Weights of a small mixture-of-experts language model, trained from scratch on English Wikipedia: 8 layers.
Below are experts of layer 4 (counted from 0) of a mixture-of-experts language model. Rows are named router (the router's row for the expert) and show model dimensions 0-255. Each number is 500 + 25 x the weight over its row's rms, rounded and kept within 0 to 999. Numbers have three digits each.
After each expert's rows: a language model's description of what the expert responds to. This comes from a sample of Wikipedia text that the model never trained on.

# expert 41
router:480472465498488450515478531495532536523521510532527490501525518472483522501517516501452498489505474517487498529473526472504488497506454463481458495487473488512490460535480513519513522502490500508513492458462464525508513528487521498480498526529515543522474482511503542492528485521518490462476486518467504492522542493509473460541542490466526464455510547519514500538541456520514473470521505488500516497459498485503557547464489468530539466497484498482523512524488489471451473538467536451455495474533462488535463516476481527480521501523513515488479477451528494541511477475521472462465490502492528496494499508473468467475488478518475506519499510462470519514530497477481535524490492477462529512511499489518533499479461462545503509504542465466526502468523483476471519489475525
Description: Conjunctions and linking words inside running prose, above all but after a comma, plus and, that, which, not, while, until.

# expert 37
router:511461494461488481531492529530506490505480504495542516497453510481471509478500520509461552495532523474501518485512507519519481504462508487491479542503534472481438471533483501532492538498495487478553485504467472512467481512448520541518508484542505502517477504534497520501493481503500498515506469485505466488524466530464485511540519518460505493512498527523463501531490514523538472496469504478509475517468481497534540525527533504520487509442504527486520510511480539464509482514543513509438485494542474524517485476478513515481510470534486459484449471482498552494474497503504482498516503522469515535465470529487430526484471517509447474506464526487503473523537467493473526445483529482505537537529490464484515505486451487499516530511501471464513516510527479522496452516529523
Description: Digits, slashes, hyphens and symbols in lists, codes, URLs and math, such as numbered items 1., N/A, third-party.

# expert 15
router:497468478443536477507456523484522511499507473482492463497526503505483497489498486511505547530526463449464527503431525474485480505469505475461497508499478511506512479503485545524469532547530481514509522498484480494492497562471496524450502509511500502505493527550526532488459474496487495491539477519475461477508535498527470507502542501449527497513498529483559532532488484519453471513478496465510510530512478493493528519465537481530498527521472498514529520499458517482505455510514516493476499464507503505495474531528510501495469455483519511499517473483524492494536516489502531468487513546467510465460444530533493490479489483539478464466454509478478483474483511524548531513469480445499523512513516514511474470496469500488477541536489459532521505475540492501476488507497525
Description: Word-internal letter pieces of transliterated Asian and other foreign names, plus raw CJK and Thai byte pieces, as in Tong-cheng, Yang-chun, Kyō ma.

# expert 36
router:478499454455504464514512543459490487540486528536535503504545518478517496531483480516545511523531508531486463540542513458563483478536523490489504496504482504515464484536451530514518507509470487472470447501480459511463474526486544472506504526494536523533480491452518525506500498507528525478457513480516510484535548531500473506487504487474471480448482514491516533509537510548448508455467492489516554507484520490505553516486490518525532472513508496484520482520468490486463540507453529472465482491523466474493494518497504512502472514531512533516502482487501473519518505461510527488466465492501533513504516495486499502462481495482478532506484542492507512518509469480498473544539466482494476518502482514518525501502467447543446522517500482504482499492536468511477521486490518
Description: Connectives and main verbs in running prose, such as and, or, but, is, was, and commas joining clauses or list items.

# expert 26
router:497524489495480544520482503504494539450495507525544519476482530471494533514456473495557550499504468478508542493535477498471471448458481521495492520483521523518507484508460531527465510484536498487475501483492507513470473496499465495518517490521480513507462501527491510551484519514531494476540512503489459498530499484515476502562511476486512479521492491505460531513514547517509495460486491497523480498465463478504460476465546473498491494492514515495493504488520555471497486494490508500465535523535463518485481486541527462491485521533518469446445486520504524497536508465504551484533515542470515501464488517493521528487477502502456561495515509520530549530513459477500522472495514495545501492518504453501477482513499514492510541482473481510479500470522466560482525551514504
Description: Final pieces of words, often in institution names, such as Stud-y, -ity, -ation, plus name words like Street, School, River, History.

# expert 40
router:450503474530498518510484526486512465536462500476479522482503526474494497490539507515465514494516490483490470537512520496532495517530485506477487508505520474450446467543471548537466528511521481540533458516498463498498522469490533492477491507477530517562474482509434508480478492509489487504482472529529535476528466534471482522527525536476476521536494512510510517529492470472508485465484516470516532522459519532449466496509502484526502480487492478494490529481490510480488475491517536531498499495546455486505477455513560498499519498528520535472492491512505509507496529468539464497497469495485540541491488518495510493440511533482488530483493544517499470556511452479491474488484456525492503523476533544499503498494508512488528539474475522518527554493490490468467481519494535
Description: Colons after infobox labels, table pipes between text cells, semicolons and dashes in lists, and list words like including, by.

# expert 6
router:513473463490504448524462520532486509479463481544492478478504526469513535509525467458484495528500487499486531532461523486485482470468445476468447508466464527520520489497470515525462533478501481475538518490456473533472497510500504498465489497533528501534460483538484522489515533509504480486461472521494474485504484521546469510536544510468545481483520520525493494522510478516505482494495516462487514505497470527483505511474492497540543478485469498485532517535537532482453475533473533465470496467538506531496481488525506501469508476520527491447486472472535504509533537463502481470513537529484495519451479524520538508485509463538487491487466527494482478509527472462536514489477487537466512525485507500510497483483486467483514499535494473475471508452535469511462502531517509
Description: Final head nouns of institution, competition and organization names, such as University, College, World Cup, School, Church, Championship.

# expert 60
router:483465464502522472541467528499508520509490486507487471476521530479470501506524470465463488526534460466462509517471533491458477502495463463470495472475494487538477460499476512528484529479510469493528499482458460504511481492478502486493511523519513514534476509543515540484522513508496492460472458507486495469542515519508461494501518523465544469470530540495515491546503474515494462488493519467524512505485482519493516527484504497541543460514476483467526526514494523465471465535492536492475478502540456514538461513500522510463510464521502495476462463452544459495525498486523488466510515527464509495471481530476495498458504481550470503501487541471452523531536489483524547517477495483462520531508527488500507504478468468525497517534495477487527499462530461496474521493502538
Description: Sentence-ending periods and decimal points in numbers like 9.98, plus articles a and an before nouns.

# expert 62
router:478523483491546518489519528494459517529515542506517503554490482479530516526463497511529508476517497532500463519545543489551477473549486489480500500542514439505483501524496522537525510535467504488485451507500490498492530510491528478486490526525513518513464469467496503478462519485525472502450508516467492468507520526529512494490533533465539517447456502490496500509501480533458525478494528495476497526506526450519539542455501465519521483523509484498456521540492480474471538526457512463487554465509488495526506509459496533512486558541532539536473493509482520505500529478505447477467469515506533506511520521515474477496491498472479534492509520477489516507462464473501460530502485474482498522502515493531499510511452477496519495500534452501465473521503486479472511490500511
Description: Forms of be and have, plus to, that, of, after a subject pronoun or "proved to", such as was, is, been, be.

# expert 30
router:477457521483487493525527541525527506494497521538498515510511496508493490498473496526469547490520452466497488496536524516519470525539454530516477501485519520502512495507487531494454508514491495484527485485487512456507460504475517522540487510496507513540485459507456506496453510525500484485538535509515498486513484526439472488506532539476529480461479512507507476536497490546480484472479498464505484497516475545489549548488509491506502487452533469484505507508488512484487518524515509458455452495519480491519487465445510489507504466529507527493442477479501548470507555477492515514517518523467530500519440511521461471475504483498518484486462536478518498529513504503518543474484544463501528493501524501556533536486433475512544520475528476523487496523521489532498480491473525
Description: Opening parentheses after a name or title, introducing acronyms, birth years or dates, as in (FIB), (born 1947), (2009 TV series).

# expert 29
router:488465457514513487539467528490508523494478497502513465467527522478474530503510470477456485533538469466459510523468531494473465495501451459479491467474479488530482463495465509526484538471522464504528502500454458549478503485490517490503527518513500517531476508549513539467522511509490479465470457502502495489520526512516470485519522507459541488479521539504519497545514469517498464490500532464505513500484487520495526518484515485545545460523495483469518527524489527465465462525489529491469491528543460527531461505505513497467498472517513493469471462467535493501517515477527506464520514530469529478469487524488494505463514468552470508491499542479462506533517474481539534511485497482464516531507528499507499509494461476520503510529502464485523486460535461515459499494478529
Description: Ordinary nouns after a or the, often about art, music and production, such as art, work, recording, picture, Production; also which, and.

# expert 14
router:485467464499518467539471529485507515502476473500487459487524537479471508513516480473460491532539470473461512522475539483468475507497464461460489478474493490537486458503464507525482540474510462491522494480459462527509492499468504480512510524518510522529477515548506537476507501507491493468479467526494489479527520516517467499494521518460532481478521535494519487540506461516495466488497509466500505498488483521478519531469508491539545456526494472468530523506495530456467470533485536487471487494543456506547464500505518508463496471516493497467472461452544471506512513480524482470503500524471511482467481531496504490465500472542469504489498539463459500528532483471529544514466495486454522530507547488497508497482468465522509502528506470494515498453530468510463528500506539
Description: Prepositions and articles starting a phrase, such as "in" within titles ("My Life in Dog Years"), sentence-initial In/The, and "a", "the".

# expert 39
router:493502491522543511505459481475506504492501529474532521500479547465477509527481531492543521506525495496509472532522497466509481464520530488485541489499485497512454489515479483519513519528506465527475446515512504536483525476500517482500544484539523500518494475457526497480517504509554503521479478540454465516520488518555492479505481481454543488476503502512478479505465483508478543466503510488537456482506502470477513499483531474509516496539470501494501519529488532466519548481448534506514558472498494449487499517489513491513473490517536457537496479488505547505515503502533472511516466513473514501485506514491476476476438528477481476489473513555534507500515453468492477455469490503493497537510528444510469486486504499519542524516529432535466449496521493501526496493506528
Description: Completing pieces of split verbs, as in emb-ed-ded or introduc-e, and prepositions after verbs or nouns, as in "reference to", "recovering from".

# expert 54
router:478465459498528464538474525501517507507468486496478471467518533476478499510517464454467491524535470475469510527466528480451478514496470454467494472466492494535464460505474499529473534489520466498535485478450454507502492497489505481485518520520502515534476502546508540481511498503490496466474472508493499472539518512524457518503517526453544480474522542492515514535515469507495465476482520467526510507480485526484523533482500511539542461517486481464526521515498515463468473532490537511467475492541461519533466507504527515467495464513510502468473469455540469509532515481521490468509506527466510487471483540474499499465497474541477509510487531471460516528521490473524544520466487500466508523509528485493510506463464466520497517518502476495507505460536467512473518493503537
Description: Commas after author names in taxonomic citations like Aldrich, 1934, plus sentence-final commas and periods and table pipes.

# expert 45
router:510489494507535507519497476467528506484527516497487512530492525476487478535449503526532519515514470494485445519532533478531522452556493502496543479454517471512486476540481472518501512543519513488471491496509493483501527464468537500507525501484487493520473487474513510504540538493537481533463501521448457486476517554515481474461496504480517502446524500489466513501496518534465513500501530503524512524528482510498524505504531470500510476493492461495461508513454502466502535508454513534537525482488484498506501540503535507554473474497545487528482497503507566500476522513512475529486439519454547526490495532495476482461484491469475480475537494513457497549498464455501482481483470501470530527493513493475481463499483487506535537502518467506476461521528502479501507537462516
Description: Prepositions starting time or place phrases in biographical prose, often sentence-initial, as in "Later in 2001", "Early in his career", "Throughout the show".

# expert 3
router:456510499461487491526510534484519470555506498480520470527508474515509488533480474510471479500513470489499524528531552495462458471485462471484468500474516496518467509494499489528464527508529478507526512508501514502540461463518531518492485484519499493544487484531460529464459476505473492460496516500533549484517453555457470478507533549484482510509517544506532491532511488538482484459522496500553511510515521542448507492509485527527532477509559460457536528548495474471476502543504499492473484500529469489535470471501484471464489489498486517513461476474523496501530504496515471478478507516460536478497454523501519485485537484496473496485481527461515506536547512508506503487481474509483473511483502522513537517523499510525548510500491529508532517532478467520495474478466525
Description: Line breaks and list dashes or table pipes that begin a new list item or table row, as in infobox fields like "- Website:", "| United Kingdom |".

# expert 22
router:549496480517483541514510498487501490496515542477488461527531483472496474499458533545512467456499472480465480518494530479505509451488483488534502482462502460517522487519460515532464513481502520474524492480495465503470502461449528509515539521467511510535508518507537525514534489464511467489443465536486476492530504511534481460502469556484533469446523514498512497532523495542476511554475526502509481480502524529523490475519498496518519462489514502512513465533477501475491477525448494538507524514528485516462488515470497496513491516483541528506501506485535532474506558440487474500492464474492535515515517504474512491462480454481497468459491527488468476538518515482515465522523481512489531521482522527475501483496476522551511473492517497502531511466502500521475545508456524
Description: Month names, years and commas in narrative dates and clauses, such as in September, July 4, and "over the years".

# expert 25
router:475493500466510513509476492502500513487477451512514492467501511470483547488542506422524501527524512511493481491467518500462506487468521509476457526489472535497486485484481481524476530484522490448509482499467471493502481507490486506504535524531518488538474499547487535516547513486528484484473482534444480478488469496501479495525535522482534451510495496448527550521482508496471470492490506495489508503532494515475497507469539486534491517542520484455511523527506539490476463501474542499476459495515505483520488537529524521463478494507502501462498469503526476475549529433535518502465522545487481486491469529453511513505481484528476476503500522502481465538509472493535517542442504463457512516507526486511491490475496475480524488459483489469493525468563491493469519510464519
Description: Final syllables of Indian, Japanese and other non-English personal and place names, such as -ki, -hi, -ai, -ita.

# expert 32
router:510481488488532519518476548531461475512472503491531488534485505480490486532520469532484486517541527512495527474476533488497450520463500453497470502474487493556497508488469524493453518527504468511565527471518517517465471496472465523493491499497532475517541526495513515470485478507492527473512479472522534472496530510461486479509483514504501474521561533500515503522500507528523461471446516485512464523496512492524536518509487512516514504487539534468525506530502531500492502469533513487436463473493494544506485497467463484482503504519491471481506470478472491476507461468440502500522513475483535495503469534485460493496444505535521546498505499520519506478519515513504510461499518466506518536511486518493506523511538483518539541496510428484513490472462462540502520457505547
Description: Abbreviation letters and prefixes in infobox fields and technical text, such as UTC after "Time zone:", www, pre-, trans-, long, compass letters.

# expert 27
router:483487467515507514521499507509479479517505510494496494506488478487460548462526499542472435529496486481470476538468541497496478500499507475456555493473466459547524482499475570526463512497551495501506464486497468507496476493518545439469525475488518495537502496485492525516489511513483495489494480512505538457468507479537490516481496563506518483507530522465523522513507490474502489523445497492512541517470515470525490478527462510516509471509501547489542477478495536481469483500540525523514481505526525473489482546504513521486502482497565526496502470487510467540484499457534493486525477506491526492507520498496523481486443496478483526482501534555500482516496473488488499446489477510480480546479541498465503482470538544510487494460522500522530511484500476482466540534495502
Description: Colons after infobox field names and pipes or dashes in tables before numbers, as in "Total population: 328", "Dates: 5–10 September", "End |".

# expert 31
router:494471455510522475542473526506502513497492474514489466475521531472475508498532477474456486535535469486458510523479538482476475509492455457465492473473487483538475459490472503525481538488509470500526499482455461519505487489490503482503509508516512514532477504543499540473518513511497488455478461505490516467535522520504469502509524517460534469467515541495506496541513470519505459496492499468508519503493482530492526531467510500538549452513488476473536540519486526460470470534487539488471476496540463509544459501506514513464500469517498487471461467459542463502524509481523496467503507523469514494477493538491486487460502471547478507512489540476457510526533492475524542520484473496460507527495535492491507506472471456520495505532494469489518512461530461496463520499503535
Description: Commas, periods (including decimal points) and short function words like it, not, a, to in ordinary sentences, often census statistics.

# expert 57
router:483467463499522466542465528490510510503473490491491469490519527469469510502519473469457479524527472470458501529479529487470467502500463451468485474468483484537481458501465498528475537486516457495532487483462453518501483497495498495503515525523505509535491507545504537470520513496502480469483461502497499465530526507517461488518520521460542469465528535497511498544495463515505459480494508461508512507489482510490519524475503491538548469511491478467534518514488524466470468524484535488473477501538452500543458499496515515463498477520512491489467460464536471504533507485534501454511502525466519493455493527479498497464493476549467497504486535475461513527528483475530539509475499478452503529504536492486502493477470462515505515533498473491521497456527462506462519498505537
Description: Relative "that"/"which" after a noun, as in "a road that was", plus common "the", commas, periods and sentence-initial "The"/"In" in prose.

# expert 33
router:481488475473519457512490483498482519480459487530472493514537511466516500516529473427525519555523489466484472507464512475510480467471514477500481471494510544488481492513467520527499529499529481490464477519487496513493498469472501492451493468549504525530540531521521528463486499499514490508483465502445502481535471500548480517534507503512522501494509531474489528511485498521492475478496543490478517540527475490480538463484541539514505491468453480495538518483486520475503493532509507462492536461523477552545484525532520490478490461496494493506489484484515477523500491473530487510528531516465491508480469513465533505472491511555501519526497513515508548511485504498496552534522489530466502493543518453497475463445430486519474514540526461480481483490535494526512495504474521
Description: Word-internal fragments of Latin species, genus and family names in taxonomy lists, as in quadrimacula-t-us, Amphisbaenida-e, Euka-ry-ota.